config.yaml
experts_per_token: 1
router_score: "sigmoid"
normalize_top_k: false
routed_scale: 1.0
balance_loss: 0.000816
balance_bias: true
init_std_router: 0.0226
vocab_size: 8192
tie_word_embeddings: false
learning_rate: 0.00403
max_grad_norm: 2.0
batch_tokens: 131072
max_seq_len: 512
train_tokens: 639100000
dataset: "wikipedia_en"
Below are experts of layer 5 (counted from 0) of a mixture-of-experts language model. Rows are named router (the router's row for the expert), gate (a neuron's input weights, with its number), up (a neuron's input weights, with its number), down (a neuron's output weights, with its number) and show model dimensions 0-127. Each number is 500 + 25 x the weight over its row's rms, rounded and kept within 0 to 999. Numbers have three digits each.
After each expert's rows: "comes before" lists some tokens at least twice as common just after its tokens as in all text; "comes after" lists some tokens at least twice as common just before its tokens as in all text. This comes from a sample of Wikipedia text that the model never trained on. Tokens count by the router's weight.

# expert 15
router:462456501515542519503522542438522500517500480502521523466500492510513473483459506472519481512517499493502518494498472530515524478551508554456508522479532517506494464467547452504502482476514492505483490493485494528485450549529495472505494516507527450533485493498529494471492502547456526446520459444510496495504484510531503504537535504493500508485533501536522497516475478526502517507528
gate2:478504517532506497541524486500556516494510480470526472490503521468538465522524479507456492483518484439492538477525493479510518473515494541544497521520486588552472502477526494511516485516495453460482503485515454467453519522466478488487513521519500493474518507498500514488507514480493493504518458485491515493473460515567527486505483498483464499498522517514516520487493482456467524486505
up2:520485534440506537500480484493514462544511509473505498544496527466491491477443496497477520487512522462507493495507478520471491475503459487496477510522471493463511521538536537517501459524515492497511530515440476489551511481522471524505564463477494534485493507498496507476470483512518504491489488528500463504526526510485557516539471520501467510473506498573521483523516492527484526481488
down2:498475539516544465520450478477531512513531522506521492540505492500460478489478478537486481537512491501502505498495504478507539498522487473462484493526500520504517497527459475452459501535505459498490516490483500464499517552501454454522529504500492500483468479509528512498479482506551471535478528531526519493479500454506518549497489499496502504487518505526446531454529517481474465437495
gate3:483485474467550479478539517472523538516495532528494474531492490482526495507503485506463490511533495451537522497541501459471495466486454519469510540482444487516500492539480452510487551509535467503523486461507493538532477492501481485531496490541567507541494490494480513534479468477488516508526463547478497502513513517483511506499466516521492516463482524510457498509474493504493489481481
up3:499455507510510478482514510521508504522488508507562498482460451488536541494443489487474467533510489522475489487488494572462499487497532545474481515525516527480475516471527516502530537501500538492504514508495480512518518439539518479494538515501524528511521533487499489504512523492513514492516476526512510491519443527504477581510484549482489490499510482509519506492485480552527484526513
down3:451493519529561530543460490534548472513503525504458454485501440497501480447514491503501503453482513492505487452522471467512468530496501509503519463481496518470496513476512461504508508473532474523489485489473483537492525482555497445518505477518528544507509484512475506477496480516481500502518511460529474522504518501518532522500517489479472473516465522505500468529535493518460507509475
gate4:525497472501530493440523536520496507482489515507500484478483456475470509502540478531497511477571515508516506490517506498495498506539567512500512556486501498531510505488461504490525538515479511511528510491482514529521512460483522503521477490505512457533571499490498484515490518492459528509512490457498520481474478508493481453507446558477482520457470513457494509477527465506507508524476
up4:524490515492534501485499486504504494489476539509453478484493482513507499514497495525481485528558503474519575502493521471525489496478486499524508533485454442475476513507492459491503504478493456491495533438502525530512508487470538471503489484463480485511522468490509505510543503519501532499527467519518486486479490486477484509484489498521475493473419484491499516503485457510486518548418
down4:479481483476545534535504505464495505507521483549442512497517503528498494469540482462458501487458514543479526493487480528464474463476436526464489482487539487468529502484534520536475526508483524491513521511569467481498527478495484502449493486492469513489503523502475488526522481460535497516473540517507499479528511490481456497494484487489496483502524498477521524494519466492541518505535
gate5:490476528506489531538480513499569463492524502514493498520516549486456514501502519481524512485524476463490507512534541512533492466512532512474464524476527505539497461483503511526497509516510485507493495511523512503522525487485514481500514559473549467520501519486522535487493438513498518479486504498473551483535519514529535514454496487506532535527522517555514451465467504475492534493532
up5:472460489510470470475458476533466511494464473523512509526462533481484505511467516530437480448481489516519500485537483534479482506442547505469489501524513499520511499449517576521499464508479500515537528505522495499502531484512503472505503492518499474520518460501485482506525523457524491482474475512499503515496490476498485485501527568477492498508544497500484515501536497499526467532545
down5:529488487510459484488517498510497510488496456537464536521452523463495585482508529517490506536545555504509511513470503505497479490490462493519459488468483514535519495497484545482508514476437518514452499502468478482489523491511490506476477539506505489489504481496515519499513491502504514498487536485480471536500482548551478479456489517465524447495506485500518504475509529504485528558507
gate6:478494547482473498509479545496531515512500560482480499478507534521481499501528446474515510471470510473484498518541509487488456462520527471495501525535516486539511525485514503489522519496466515505486488526543561483482551508503469499528521524505534500493499496487576525484505471530509478541465476480512557495479504515472501530478526479479514529486544492509526523473501510527514526497466
up6:499513500456491513511513512492485522491535496487551492432496490491465496493532510547482479484511474570505475501484458467496509533491505482507471501494485515494519479487490495509477519488488509515476507482500455511464470509470477496526414513505503503479522485527510499513508508496493558466493503495522522493511521473496520472516497472523513469496488470436429472481530486466479438510521
down6:466485507504523501528461521492511484487526496500506501447529533517502467509514519501541506497519522514516492537540486489543520463486556481525504484484558524463475518489503532511456517480525509518539520521467455474546480463523457547527514487500516492505481495469493531498517488510509481463502454531512511501509469501498492493523531487461512505519512478509526521493466526468547562477472
comes before: "==", "\n", "The", "In", "===", "ck"
comes after: "\n", ".", " =", "==", "t", " =="

# expert 12
router:487472508517511523468553528493553469542505488485546545498501497525486483520478493462508503511515483498524495492512530538508516501528544493497468485506515497557502490473546485568518498513466466505480500488498513558490476476475516450486496526495501526557540526518522510496446487505503525491511471467500503508498461514552542497534517528516498518484521484500464464514478511474490525494514
gate1:429508477516552545485495489502512494492507491490515497503472493545547490538521500538504528486485509538484483498478514485481510517535491482518495495497513456519519508530529515474468428522515543520489491478492472473468483521529482521531512471481532483519493466503503506445466494514498513526540540504536475504471479505466479518473470505496504450525538508489491508526458466530511504462470
up1:522494520503481523497559490485494517495476518527475500494517542431435499490522472476516490533511483498507447476487499506497488449510507470513536505471503527491488498486472508476516476521508500513525500520481509541516568499413504526500479505545502498527462521516509460536498507523513471519506512511472549503472515497490499475470503476541495485507462497488482493495541527464488510541491
down1:452468463494502503506515531565543514490502444464467518548463507487532496484523518472520508506488528504512512488492481542520514508514480487533476498524522504526455497488501512502497469543506536495520491508533500528530500496487488491528459488529487474474468492539493501490473452556482511478539517479523450521511532464475535543509476529472508508485508511469485525512502485523529471522456
gate2:510533527513483494541518502488490523511513503515546537462515497475568488506495543509460490501548489492520502486484491515488478511504512492497441504517489534504484483536501468504518482508509548524494486498497508492509507524499504484451486544480506486458511511556472498492507511537510493516483506461503501455463488456480530488506512513467515477442520468472580472478459475490465472527500
up2:458547528483483493544491518508470560516529489505485518516525504515546497523489478510462522514490527514562540472491520527501495494494475527517510470464484495534473473515527509528509542548493504542480500490507500503459499510503513506506503523504481490528521525504468505471483529510502534521427527481516526471461522486462510469488522503469512527477519478427512479482494498480513473460488
down2:462530510488484494484485501545484528464550479492513511500507484496498510530486504460535493462526513511536514462509507482513474562480528530514565490524476504514472479496501487548546494497518520503497468535525487464500536470472525466484477489499506442458499500491499501466494501460499493499501556499480444548490509502501483512506496431514519500501515443506521481504503543503497505503513
gate3:474547544480551461521539503512525501502536480492508506440491455483493485482475477464465514531527503474505511493478501480487469506517494552517474490527494511474515505518503487453478474534559510518476478514497493493485517485528493521476474497447564474504473480510506504471507534499495499460546514488527527457478472466504486517522530464490491481486472477470492506503498470519479499479454
up3:514520514476482543498489506465480478514474504491479497523514546513489532456454481524556457515478531483458493496484469503480491546515477454470518518543481499471525485451523506513501505509540498488499480527515491492510520512499493505491478476499487485517515540521497468496450525530492492523486467561488512497527526527474544554487476519498522504515510530527526536464463538485513540527481
down3:528536501524535513495493537492451502517481520498557465483503540480485492497504469511566491503498502537470528486547514463514496516480548499452495465485485520487546480491498506487500481493465459493478552489497492504472510510492486520487508480478492554505519516511506555490458495471522520495466468508512550477543476476504520543494479514504515501535470530515502456506509502511455504492460
gate4:473504487516473443479484530513505473541491494504492503457509517494518485505506472499507535522529466490526487468479521494530505456511512533508497498508499538481514463483493442536492462476497480508532485477444512520483523506538491497519494499506484470505556519510486507510502537506473527517493533410512461500471464472502447483508512489515490520499496442515482445460518487534491491505512
up4:485456502523458490484504530517502484534482470521488518517564464496508526523561489494510490507496485483508455513496470509511532478466478520489444501524491506517582475473530484489483507482474545542540512481492492491502503490501509499483533533493482481477498485557519508517488547497507478522476529453500488514525461516514497496508524522474479478521525459555502479467517485538490505523511
down4:545478513549507465464523493476495485502514502531528490548511497496484531534491496477495478507516517522531465516495500495473469486487482524468518504489512521516504500526519499490512524466439526478480515533571500488492519526505474491455542501473500532544506487502520512492489514548529453474475453496500521553484486500497528515539530496485514442455477525484497472530543501479483505505535
gate5:507457565469476529485517504475491491520504515508453520480501549463455531503515474519491547471482516507533484526496478531466501516503481498449488508515478506476543476502533468529461506502523473516531495516570516487481514479504519475472509484475486452479463506477485468494489563511475488485467474466495497490537496478522495539485505538478470507494530492536479499471505523482483506501518
up5:491487522484514550506529498511505520505518493533504484518502572486528498541528495488527521445519481538506479523504471490524527511496496504493523517454456481507511504479538539504468508531490491510528534478533519481482507460459492497489497509493498540538456485487530502501513492516527548510495518550475460514518517468542503499555488504526449532510530484461488494554466521489488517490473
down5:518449536490493532490514477504490473505514556526516502520498486496483535500515518483481513486518516491496525505528505455503523509452483454458476483479504510474507514523506486475493490473518517542458480525549499510487517478521514516530498468511527494520549516523515545547528539517461523523458460477565513445523499485493452505521512537512491513512476505490525477486481504544508501483456
comes before: " the", " ", " a", " his", " an", " this"
comes after: "ed", "s", ".", " located", " born", "d"

# expert 27
router:453481516498488526505537533504522485549492484547526502473486477505484547537501508471510462501523469492502539508493505560479517486519505500492486496496471458509476480491516498534473502498479490533512443475532478514474484495502505475506520513523492486509538544544520529511502487551450523490500481479530484469501494507556528505530543524496458546464530514533496487476474500531472476472496
gate10:418512488492459543532518492490493505512485543508502510464524494527464521484512511497524484506514479478475514534470471475523486486503530507483532542503521502520506491518511530487514501511470500486504447484504480551507510482498491485523517524505459508500485503493487507489436487592498488504480538514535522521465475520519496506483524530510495480516513451544474550489518521510491458458514
up10:529472500544493478491434530519469523491511527466465498489461448487512481527469510462586507519477524487508485462489469497489510498489491516534505507479513459517495498529511518475463488489527463503500515493476454480493547476478482514464448514511499521507477526530492508484450506543460523531550528493511450505474470480530515494469515498500490518504500490516479480487493510503505494504532
down10:505505536501506463535499533509515529500497516464492445489477459529509529493509503516452499497492516523514479487451496508479551476468511483499518499512452517501502474542515501512513487485504491533506524486534509509465477536498530461455503474524475460483515513490461512475540525528501517471505524446524498520530554539505543551512529478466470510466516512519510483488528519468531522528481
gate11:487509471465484534483491499494509496527556507461471508518497501483484464504499521439474531470489494475483519468480505533484478503548486482507473518483532492477516501494468496509504448489479522535496532488484501499498491485485476467534515505494504503521458547514511522521516464512487520504474531491514520523488517557520504485561477573491505498478527438512539522495482493535513546448506
up11:511525528504501488521539548518490473508468522531504469492488437522505531514497526471487495493521473476496447500496487482536533437521497496541501491501515524531525505508462465489511501495457547485477464531499502498530558483507513507469486507515491574503467517476497550486507495485523456501481508535472522480513489524510504454498538485480534554515511507474499509486521512470526499492502
down11:535551521488490511480509512530459522490496486526537499528477484460504487482465511487503526502523531447500463499499474502527464438475501506530504527534512535481491478503532429513444496507520474535476507482464513507494501460525477500508472498492487465492489524483548503519504483514494492486504490547532529513512525514512423521491529501508539501523530488505510526532529495496480475492458
gate12:500501549502476496515508494508531527547474530501487486486492535480499483491515493524477426493461504515490507515496547503448524552535541464469537514482524498503490465459476500476513549491497505490498508549502509517492521514527558461513461507486553472524529510501513479496510496540518507496526458497460504482534503463505506462479493524499518478479490506456481460508464478509511485474509
up12:510547474499505496505496519496486471466490467522516530486489471541466516494456515472553481525520475432511504449474482492504502454475517504485456464550491508493455516523496470503495468516496499520510460499458478524484508470502487516474525484499418505514476530466443492501508478506477478536498528527515469511476500521482502504543503523500494513496484468527525485508456498469512503490501
down12:509503472503512548502498492495423481553510498474531488470489476483495487495506488506536513530533533498496499517512501493412510506477496498469504501471468511523505481491503511518520494471493515476475516514467497475487471480479532470509456488465511488447520517512500533546513490542500505508475537511468500503548464487511485478537471541475517514534456492528550481494500502536461511526533
gate13:518495493510488529506475497527510432509487504510519529534489534464537521505489499484537499489478491483488442505562513530473505507510532476512509486508506495514509493460504463533496499482512489506517518522526524493492491516492477519550515491515514456486507529500520493513496501506462505525521487463455551456529488442512488510555474522481493535506520500488481495479517443563473548467530
up13:516516527457480492489517523515498521522490532540538507509515537490518535488508467545535509499533486523482502505540545529508518512511550497498511506489485495485505470478528491477496503496523471502528511522515528493508484496480513488540532517487528489527483515500537509531457487466497505537471468474461503430543520452485514519540484488454497515507515515504517455461496445512504523517569
down13:542525513488516571501475492493503511486522500552477496583519508520504504502514487503501542510513505505510507495524511504448498519493453521495497482469533567528503494486506551496494477494492504497458483525476526477494481476494493546490500515469508442505459486444490519495489491519477461551500492482491482514494527512522470515532436452490513486499500499518511485520515504477516541516474
gate14:508500498479514487510547495485485508486477494500487468503516508504508483540528501497514509486524514454517481477478536502554503525561492564473498514527488494490525479515493466515513495524480538488499524474476476476541507485490476481550437474524498500546493480494443455520424526481478512510527516516490512535483464523456524492490472479499476514489499499503481474488503457447511509478515
up14:506498475496505505507525471486503531479536496440510545527480475471467514468519499494483559480478486534515469481478494462442488483509516495550495505494514497462503484481505516506551536502474505523441467502556483513487526513505560477494515530512526497499499516504546490487550518485465494503526515517500499520537488478484473455532491527510475488527517503492524488506503512535480561495471
down14:481483498462455520533499457471511469550515508494514539494529496482502477465543504526459533501477479501517496543511482464506505511506502507502511542450525507523524506506482493496476476485490458498498511517497442526516440504513500520512488477509495569489522519499480490499474474461498465542496491528498515523506530538476483460475532502525482531535495459506483467482492483533514530545456
comes before: "s", " of", "ing", "ed", "er", "ers"
comes after: " the", " to", " a", " and", " of", " re"

# expert 10
router:472490504521524492505520564475539486531499521507510532436512472519502463532479506486472513477526468519513540503504479521487496512548506510490464514499484481520474467517491484547507468516514484521465469501515521531501493488486519483508505502477545459542516560486486498485501473499471522496503486461516520461499458452512498500511521539508484509478542438522549474497488541504482520468516
gate2:504468527501539498495523532489501492508484511463502509511530499537512443525504524500476509515522492491534511462457486526485518477491499512482517482491527526457518520502492490485464470468507512520479504528517475543478487478414521517483546459514525503493507544507484491487453431517502528558496516500498484481530474498481471507495501522494505510488547463547520528453498499516455484504490
up2:525438566516532477501498527472519492512487499517474521498509497431452527497523468475501526499471508527487498506494493517515538474498521440504547530498537442496493530530486502491523521491494510517507528496524485485527543508476478505458458504489533511478470502473517521529486519488482476518503470501497533493459487502519513461510509476477495514521516521490508522482543502512468470428510
down2:456444489492565474529475515502550476498485526505513520466532465494545524510509532508480483499500538522524552509503520511521537526511518494525535506509526507536512490492532528491511504543497469504487526505533543475550508488452532519512531487496471478501498495496507522555472505509485498488523491518536486523501553486522466498470531542515505492489496467540531495492492525477537500530484
gate3:513492496485555478537506526446507485522509515513523531455537492491492510507548514477492536466516464513535537478486523533475520489493495532465469529511506522480532496516509484578540483466501541491455471490518468524508515491533512478495513517500494478510478512487531442468494482474456503520465500450505531496466500499492523518442497485474465511481480483502497484471519509478499497485479
up3:485492541501486500530524528480480477433493502456533518521472548487488478517479553533516503485519488536512488485527489488497492495546506526502504488494488472550490483462531491527512560454496540526444509508463505475443475515468483486478486512494474489486499502499528557518510546498507490513544514507486464484520518504503494524481538498533537489474464475506523507506490521473531518489489
down3:507533460478527525500536522486500550520508501524497493511481521504495472492510512507497499511488480471454529501503500497524500459465442427551460461458520491484495456493446505470469532527524520515479563519502476503515470515526481520499472475514514455497504505538500463497491486546557497493493500485507482457507464495513491517497461472516492531501500498535510471503521473519504525483496
gate4:520494469539519527562478514494490463528520479474497509545472499484520489525507499523519503472518451496509477499542535519514561516518488528519493545486536503519555497517495481519467511530466491510505468478508462493480523519495498441515518516494530498481520508523556517492525503522495522467501512539460490518479541514510514528551558487499512483484506463472532498501487471491473535493521
up4:469476492491483513496537528440488491495495526520482473496457515471526436529482485497490476520509524503524535500479575479487509501504511494512497532482518470549485529517509533479513521539472490478542478467551480499492470533509481503493510513531497437532452488509521535511501507533503513461508540501535494487471502479513484494505511501502471512531557479481504472497482514488519532463529
down4:471501473512516478509494495479503499486508518482445518469457521442514493473512505511522481493477494456517524505510484482499504520479458513510493545502459439470486523500485466437492493564546487467489548505490493501529493545483475478515477477528478495483489533481522531512512506489487562489482512552517495468475547491476501509483517504519543508490494451523508489542492480484518482484497
gate5:483504483470519543526512541513493435521494495507493547483478498519432492510524486453504491532523439473523501484517501497506510453502487527479521511493518507490521461481486486500476504463488458470471487478497482525518507440482504460474493516526474488467508506486505486487517485508487449476444507481462467483488503522508508529484520451482527505484489481516492439478534540505503506526478
up5:498514478488507463479500516501494469484509459488503493490516459528485490538555527516504522470523456472524539505531449529510528478519505494545556521495501475487524491470511507510519483489506523488499496515458517517474507467448456497561520485538458516495517464508488523482517501470468486517439475477509495448510485508530492497516491540526550493498478503476513485529500484453529483482506
down5:502483493495489566508516515502487472487475493492490516498481510502535508515517459543510477481486478499493526492453512538503462511488503529552522505464444498510515489463512476500505481527544490488505474467488519472449483482507474482500471552520482510458478544522502516556523518508503505515561507481496524464475523499517495496476438477518524504500550514557494486480485456481484483483510
gate6:503514500509515508522497506535503477512477516530518502467525508510537471518559523487517476528466433528555472476497501591500500453552501490510517475495501471503508472543510494515476487499480479537489465512488495503497504491490504494467525482443456465512496492538477461495505487534490532489499532533559500502524494495491497493470487509529495521526505511441505465500509520503471506498512
up6:496490465514450472493484487499502516474481515512478548561490497479491475513535521508531505520470496438538511500514491471534471446515484504423522481475527514515510441485482515481503534494454519464519472499492495528517475503521486495490505550461472468503529478526492550500482511507519461520499525513487508490538488510484526460487485504510523499494521504545479453474488506489494466500500
down6:500470520558499538508484499521501475497493462515485552486519495484525504498514475505473497512489531503460488489530513546490489492520454513528484490530486458529460509516526463506499494500537541503480514504508485501519518469510510495529449540530494493511484507521534535527467500555469467513463481534518435514525522467518473528519473530526506518490552507530491524530476470461493477486472
comes before: ":", "-", "=", "==", " ==", " career"
comes after: "-", "==", ":", "\n", "===", " •"

# expert 22
router:479495505490506515476496534443530494555496481508514519496488471495523517536509483484513504504521513474517515533527487539469491529542534494478495542504524484516499483488522497523487489539524490473477447468522520523502506476501503467490487522509520474515521515491529492492479503546420512471523485457505505422503497513542531501516477510497500561510540520509487464466480482481513557498514
gate15:494499523511509485520525524461524487510487534476487524514484486479457490472482484481483476537529513469513556535502533514472538505444452494469505504488485500546471484512509480535483527501496502490500472483488513479460494476488518458482517536509489513511491511518531545493485445518496520520500468463524466479495524507532525535490524461461508534487481503479480498478481433511562457511503
up15:431491469516502524478482475540469499493485501434490485483472506469540463466509504486488515541496517515496447495489505481506475489514509519492489522526515477461505484455511506458513483496482521520460512478489471540519505476494521491505496484525499522515492521478457527511478511440557486484506489475488514536521510464489509468496514531483527537494484496538460548525535509506487549471458
down15:511490518445515537520460513521492527463566521464531512485491490508506489493476526519494479468502487493532435540496506453505538487467470509502547535542473513492515494525528513487488501484486475500531506501538517506474500491510543528529503505435493538529499518493525528513512542488505523513539502497505505520545512449474507533520506509506513526495499519522485527500455443473492482485508
gate16:529510484544502526508517477540509500442519517493522498489488513490487500538484487507500522492497538433539533488522529501468511495522521481499440535493503510504490473519509456514490512511483489505484494543526483514513499489499471480492515538508513522514548523503527504458534533558425504488477500492494520453501485514530503482477500513529512480505529479546523475447503541490513542476535
up16:507518539486497475535499508489508525525507496498494517528541504512518489501543534495552461479495465526469502514482439484506513496492492543534512482483484546512499514497476465544488534470489535478489493481491530506510477536468494516487490500491526460500483535488542505494472484455547490525482486520498445533481517516468472539502504529511445462485524479473509464494498527488453504540542
down16:476491537487511498540546518500525541491528419480543500464515492496535481521501528460568499488476508551508532506527505500476486513472495509507458493494513466480550440488488462503489529488492523508555497492514527524521496516488494494496527527493511522494511485522473527494490497492538480491473497468524500543498505461492495518461548515520518499477535490472462474504459481501483485515511
gate17:458498475493493541492511536485499476539494448537498513480459503506497517538549481496462510500515532532488517485513496567485526549523479493473493513477500457488523496443527458490438453503481486477521504492525528524528481483512511491519504514521476476516470451515501514508479510524455480468515475509482526498513509479524535493513477487517479510510534535550501505517457463506509528481496
up17:486556500485478449529477481476500511487498510471506492520536491506488500477463516535500504512500494533522493495488516437494498483482508525496499520513536495532452495535530498502539500507522516518511511524494469482473553553495516535530478495473540482487510467534449456502522467462519528521542496520519474494474510465487508484491512504467537490485487487491489488529514509424561500481477
down17:482484473549483527514506538501509459491516457479497540462497531479508500517484523477509488505526471480533497545485464496473475525459498497506515510478448487528529441510501511529492503486483528497554478466546528506509467533499497502500521468516519465480448512517508494468521431480481495513504513505454485519527482478457493492529493523509524516473513536511478475539477485517477515489456
gate18:483478516508522478437517486496479470545499520497511489477503545486540473507546515513440528472542513461456477470506502494552527474501480498517495501478466490453477482512506512546490508506508501499539500549482464473480493502493492494537494521514541484541461499478479507536526527456517503481484527491504473521552524514464534534480500500472531505508502479470528513486505471516485479483530
up18:487488507502520508527548474507535546480493513507532464469500491506505489500486454516505525474498498493501448463501491491541471466493460503485500495503488510528500460494464513590477500478463498506435490511493472506524484520491531439514489493481519498506517542507495472489567517492519496482532487496505462513471457499459506495510511488446490474511464528468486470482520516496478511465512
down18:491524477492488512550498508480476500565494533478505496494482520487523508476498475498493508466533490488440490474503553548488525514492471496488502466565535490483496506541470476497521530468535460477518490505503466471506504523501509439512545475498542517454499484538498548494507491473557467483462504493515506519534494490531538475531500485490495526501505518508498491496482488501478494474450
gate19:471470511492495525508493538513494511447518466489488505499462465487498484548526484505474506530500495494499542505483512514495501511516481486479504523525458522495496509519480477542472508497487488474491487536517509492480477529474499485502488565492549493506518518496498493502489486482507529439454496473557472547502519548502546487523483460539500494458500485472542468461506450504547482522549
up19:502507531483501481501473534484524504465525439506495510504486464474520472561519473508522514482501497498506550511513464544480496554513535495478489522482502525532459495526480493543482502457495495464510507492523520522515462498477542489526466488499508509552520519470536526519525526489496516475511499495533456494477508527468524468511474512512509474491509506497592447498516500481495516515506
down19:504483491529534509511507479503515505518473477526486538518540458537484506511492510526470493534491479540461469480460482510512466483505481554516485446527502478523491531474458543523496555490530505484530530457493484496485498522478500486470459500459504495508498467466487504494459496475489486487514462475471475509529524493541466476523502521505476482534472509479474488523559535540529509517493
comes before: " |", "|", "1", "3", "|---|---|---|", "|---|"
comes after: " |", "|", "---|---|---|---|", " United", "|---|---|---|", " Total"

# expert 1
router:447495535534517517484495505481498523578511504511521538480509489517525471510485496480504484510532481500514490536510500523452507517561537526485475534496529515535496502511499489514520457531509498501455469477499529523516481506492519485496495489498540489545507507520502512514481508534423503484550502460501469451466513462518507496514482516489502544460515475508511461508482476511487560498499
gate15:553482523482488500523477495452506486544474556526535487466538516481458470496504542508482476492486469493485530482503499501511541487502514514516500486509476543548535481478491529503519468473480521499469490468463492503485499547472504504481523537450523469500527513481525456442505529524512498486511524499510501479521433490485501521490507515502500497474474476513502498491450465522471522455486
up15:469495501495510481517523492542487549485512504539507500507509432503473488479530472481527498469509483540501513494506524491476471499489498485501488506499524498527513496474511554541507537504532548437496490466483526484523487471497528525454533453546534463506508522509530483506486512509512453501513490479481527479481552491498488462496511528492488539472497536502487516494497498521501508581459
down15:490556498509504496484472493488494460501497497505474479463459522520484510492560448533538452548546523491507497490531497533528491512506497496477549528518522523493482493499502522571532510513458520450519468491525497526483546487494503488478503540508503539487514526517507546516480511506526520528472460494480486527491453456506540501508488505491489515470482513504488499546524519468488512508486
gate16:500517479515469479488488507502529492535496500511493548508506455495488457491478524498505476519476499526525499517552506511479515479498522513534499543516507489503530484498517495531465510512487519497501471475523479551494493489500518532496506498510491484509460464498506453485494482553541526515509533459536490456497447505494497524476490599490530491514493522502542461460513478453489442513499
up16:476507453495556488510509529516516515513511439492514505484472483505495492476480517504589478525450506481486520518471533515539504529521563503502519475496526504505521502494510493497532499487480497479472479507515476534502513537483484475509476462465522490482498525491485526538488532484481522484522474507471497448516509417546494492494505498495555519507524510520506548521513504469498489504519
down16:525533492512526517519509511523479513519534469476497505573528477479508503504506494511515494514519460489540475479528463478485466486473497501456525461497467455517473449500519474500489495523538503527478476523493496509490534525493503439482516529496482568501471513496478487506539506555523524509500470476514512527485518477500520498498540500507522449495497515503533436476479504527484464500462
gate17:502487560538511521513499520489522509525531489493524510508484460494512474484491508488483522474468518546495506512472495507490476481530492461534477540519511509529522506523469468555473492523511492452497476527509479564490401508498521514496483462513486473533508495480464492482498498486506519509490470468516493504468438484483475509532495532506498486476527530506462444506514495539495507507512
up17:477540541487515490530465511452503509530546501463485496489481484496513479461451497504486513470438508529502493472467489508492485477521472487508484493531481557512530472485495508523511505469503507477480500524521461510490487498459506506523544494474523511538532548484463507460515505495539491465527500522491486524494439536493512538514502522531501525497522552514508479518524467470448476507484
down17:486529502516477474505484464507498511475460528505494542457492506484483521481442447556452495524494480505516515489490508481525474503460525491511502543481504471482499479463500503552514484455431519522475500481451524477470442502491537492491502488506485504502456509514506496512492462458493503513509515499497513525478477477465512525435509510503463450503484500497490545510505501487537525502501
gate18:458458488552480537481505523474492489535475523520463488471512523484482497459522506496555510541517466490483493512508513495485481496490524522462496498470554449500475503492486490531512478530504521547446501503528497561509487496510506499498513466488489495511525478556500451526514500488496492510505506480546477496495486504507475472483531510512471495516481511513522453481444461540536545517514
up18:505480503505552554516509477492515487466522490531522501510473504519535537506491502487512509469495525538544486488518519460537538547519545474525508445524457540518501488499521513487515491486495513478492472485473545495498471462465488475501538471536528488486534512513529537521518504519518459493506488488469505497510506499488511490498504426474559489515511541463490514511462491527478531488512
down18:538455500531524558516504493506503444446512464499513494489479479475519479464486496510505521491500467509517460503505468470507519476486530489511523539523504515495480512495505509493436435493471523497538469496508537531479524546456499512523561514486466473518507518495523518557490499485515570486500505501497525509449481485503509524516528488493503509529513498489508505514483516518497451523492
gate19:507462525492530509456467512468480496520506518472521489466481478513486447522495515497461507541547493521516478507495482512494557461481512487494541470472501492535495473496490490522493524548525521471531499437470528508466468506524506521449511501503527517473491476507462536466491517533505477506537505439501480526460510514515543534497506464492499514474471519472480483476467515492491515529487
up19:498493457551492511537482565485468485504522543527533539457516481513520476494495504510476468528526482514564477505536525506463510504496539476498518468479518507539486485558497495521467505500501505540514482470499512495480516502506489493503527503469516491537504463493511525497458488564469504544512505511530476526479510530495532536510491523515480483561499498468511480507454483496515516472508
down19:529459498505516446512519468510509469459477522549512482482452499474507471501510494497486491523477551451489478453513534546519537534484538508542461497489495494519495513524531497526505482474452477546493531494519538539503530497506517508484514507474491518507537534496531516489545517454519525519523513495477548475492492501522491486517493520495470509465526498444500495501478498481522539516487
comes before: " |", "|", "1", "2", " medal", " classification"
comes after: "|", " |", ")", " medal", " place", " /"